Weights of a small mixture-of-experts language model, trained from scratch on English Wikipedia: 10 layers.
Below are experts of layer 2 (counted from 0) of a mixture-of-experts language model. Rows are named router (the router's row for the expert), up (a neuron's input weights, with its number), down (a neuron's output weights, with its number) and show model dimensions 0-127. Each number is 128 + 24 x the weight over its row's rms, rounded and kept within 0 to 255.
Before each expert's rows: "raises" lists some tokens whose logits its average output raises strongly, later layers aside. This comes from a sample of Wikipedia text that the model never trained on.

# expert 233
raises: " this", ",", " to", " the"
router [117  75 123 153 161 137 148 101 113 133 117 108 139 150 147 131 146 132 119 181 152 148 114 125 133 133 153 138 145 130  95 149 153 136 180 121 113 137 132 135 134 116 132 190 141 108 125 120 160 172 106 143 122 125 118 183 119 125 113 149 132 147 185 160 152 158 151  80 125  89 131 125  91  85 167 105 140  97 114 149 127  98 195 132  98 137 112 150 116  97 118 177 119 137 112  85 138 131 120  97 130 137 151 129 110 126 109 192 123 100 141 148  99 120 109 138  96 131 126 122 116  93 138 104 144 144 100 145]
up0 [117 150 159 127 119 160 170 130  59  99 138 151 102 129 107 107  83  90 161 130 123 139  99 101  92 182 130 135 118 119 165 137 119 123 130  91 153 139 131 135 127 101 139 146 152 119 161 109  90 126 131 158 139 143 142 159 101 151 113 143 146 155 103 153 111  91 132 128 136 156 119  85 127  99 143 106 132 128 117 135  81 124 179 115 146 186 166 119 114 120 120 157 146 116 121 131 151 177 105 103 140 118 138 117 115 120 120  85 140 144 133 122 139 155 146 128  95 109 124 140 129 128 147 147 155  88 131 164]
down0 [106 113 110 144 164 139 102 175 132 117 167 116 135 107 145 130 142 103 142 115 125 111 133 107  86 108 103  92 117 117  97  57 148 115 136 129  95 105 134 123 158 115  98 138 142 108 126 108 109 124 187 169 119 116 145  96 116 146 108 132  85 122 132 165 133 144 116  97 134 141 113 127 115 180 128 137 145 154 150  94  98 115 175 139 158 126 116 145 125 174 113 161 134 131 146 152 121 139  86  91 123 112 135 160 162 158 119 148 153 102 160 119 104  94 131 143 116  93 113 116 134 134 124 128 126 110 164 124]

# expert 229
raises: "\n", "\n\n", " and", "."
router [161  84 123 170 110 125 154 127 114 138 109 115 159 140 168 116 117 110 126 163 129 117 135 141 114 115  94 145 118 102 132 134 131 141  91 125 130 143  86 166 141 124 121 160 141 111 153 114 132 144  92 107 120 106 132 231 141  79  97 117 148 126 160 146 114 116 145  93  88 148 163 146 110 113 145  92 140 113 111 111 115 109 156 186 112 123 170 167 122 125 148 129 156 126 159 103 150 103 134 129 154 128 121 115 119  98 148 142  68 137 130 112 158 116 113 142 132  99 180 106 127 120  87 117 173 126 138 149]
up0 [150  78 133 145 152  82 170 110 133 133 150 132 176 119 165 132 168 109 157 134  91 122 106 150  93 130 144 133 119 114 112 145  86 162 185  96 105 147 108 146 148 124 132 136 171  94  85 105 118 108 160 118 125 127  80 145 139 113  76 126 146 147 158 157  91 142 103 112 164 108 106  99  93  82 140 122 120 100 106 131 106 147 151 150 118 127  99 135 111  99 145 113 132 137 154 113 136 168 163 113 165 134 102 141 126  93  98 109 109 116 134 165 149 139  92  97 114 129 139 158  86 131 159 145 123 158 125 160]
down0 [138 124 116 146 154 120 139 138  57 134 105 100 107 135 106 122 124 106 171 107 118 147 142 154 139 158  91 119 128 124 150 132 135 174 148 117 147 115  95 149  57 139 105 114 146 164 144 126  99 158 113 145 133 102 121 145 121 109 127  93 163 146 176 111  86 126 140 137 138 133 156 123 134 129 125 157 114 204 130 134 134 140  78 147 141 137 149 119 143 176 136 181 125 125 152 127 164 102 156 132 114 136 119 103 145  84 125 117 125 125 152 135 104 104 105  80 142 126 131 113 121 144 132 144 135 158 125 126]

# expert 148
raises: " future", " two", "."
router [122 136 125 166  78 104 118 118 157 126 139 125  94 142 193 142 147 100 147 146 170 126 114  71 136 116  98 154 125  77 155 108 144 130 135  96 120 125 126 173 165 120 120 185 118  88 113 115 121 208 137 116 135 110 124 157 139  96 157  94 138 101 172 166 106 113 123  86 152 116 192 139 106 126 153 145 140 140 112 156 145  98 151 100 142 134 148 144 108 121 122 140 163 135 129 103 119 133 129 115 123 158 153 163 175 100 149 151  86 129 146 103 118 137 105 113 141 123 123 112 154 118 149 107 135 145 141 131]
up0 [100 135 106 154 120 132 147 147 154  86 146 114 130 167 142  89 142 157 116 127 125 110 109 117 133 123 158 128  97 131  95 137 165 120 111  94 122 125 137 133 134 144 127 124 178 129 115 132 143 155 112 133 118 139 128 121 134 154 118  45 176 120 121 177  94 117  73 147 135 104 152  93 135 135 115  81 156 122 127  98  90 129  96 170 114 129 125 121  96 133 129 143 107 114  62  99 204 150 121 131 114 116 131 172 151 160 133 169 102 122 105  95 107  94 123 101 131 108 144 145 121 141 116 127 157 149 104 168]
down0 [166 133 103 121 144 134 119 123 143  98 148 133 140 163  88 144 105 103  90 100 129 147 110 164 120 115  97 109 152 138 106 169 106 142  85 117 114 165 116 136 126 146 170  90 109 144 154 108 177  84 104 156 117 106 140  79 149 113 151 122 135 145 122 101 104 104 109 139 115 154 125 112 140 124 107  94 116 162 135  68 154 168 130 144 130 126 100 129 115 135 131 129 162 142 151 110 124 116 105 130 146 153 124 111 133 118 111 171 154  98 151 111 168 194 176 143 133 142  67 136 151  93 129 155 123 117 102 189]

# expert 98
raises: "back", "99", "95", "1st"
router [121 122 112 133 161  97 111 161 171 149 126 130 137 133 143 169 112 118 122 120 121 132 132 118 121 158 122 167 135 132 115 135 122  86  97 152 117 113 153  82 117 142 138 150 111 119 166 107 111 135 138 116 128 140  98  77 120 119 152  90 123 127 147 142 113  81 148  79 114 140 140 131 148 156 124 126 168 159  90 125 147  83 134  85 124 122 149 165 135 102 119 127 136 125 127 163 104 128 173 153  85 136  64 154 148 129 144  90 127 132 115 147 161  92 120 139 117 162 100 130 115 127 107  84 122 161 180 129]
up0 [128 127 118 124 128 124  96 131  91  91 178 148 110 152 154 148 165  74 102 107 105 153 114 130 109 105 131 119 131 110 147 156 134 132 178 141 139 105 192 124 150 153 130 123  87 112 126 144 138 133 131 112 158 102 157 109 161 115  93 113 100 148 164 141 140 142 120 119 104 134 159 141 165 143 161 168  95 144 110 114  84 164 138 120 100 138 149 131 135 129 135 104 122  96 138 181 164 152  96 146 122 123 105 129 163  84 150 131 135 123 111 146 139 155  82 104 126 147 112 105 141  77  83  96 121 133 120  98]
down0 [133 137 123  79 108 109  84 130  97 101 139 127 123  92 139 128 110 189 118 130 109 143 121 154 109  84 151  84  96 170 124 128 110 164 112 121 112 125  89 112 107 103 102 115 116 170  90 142 135  89 123 153 157 113 102 137 104 144  84 116 148 153 106 115 142 131 115 148 121 117  86 142  80 130 126 144  93 132 127 136 137 107 129 104 114 111 113 123 118 120 108 156 162 144 135 165 136 120 116  66 115 161 104 104 107 129 134 118 158 146 114 147 106 122 134 139 122 129 144 139 119 121 122 126 157 121 156 125]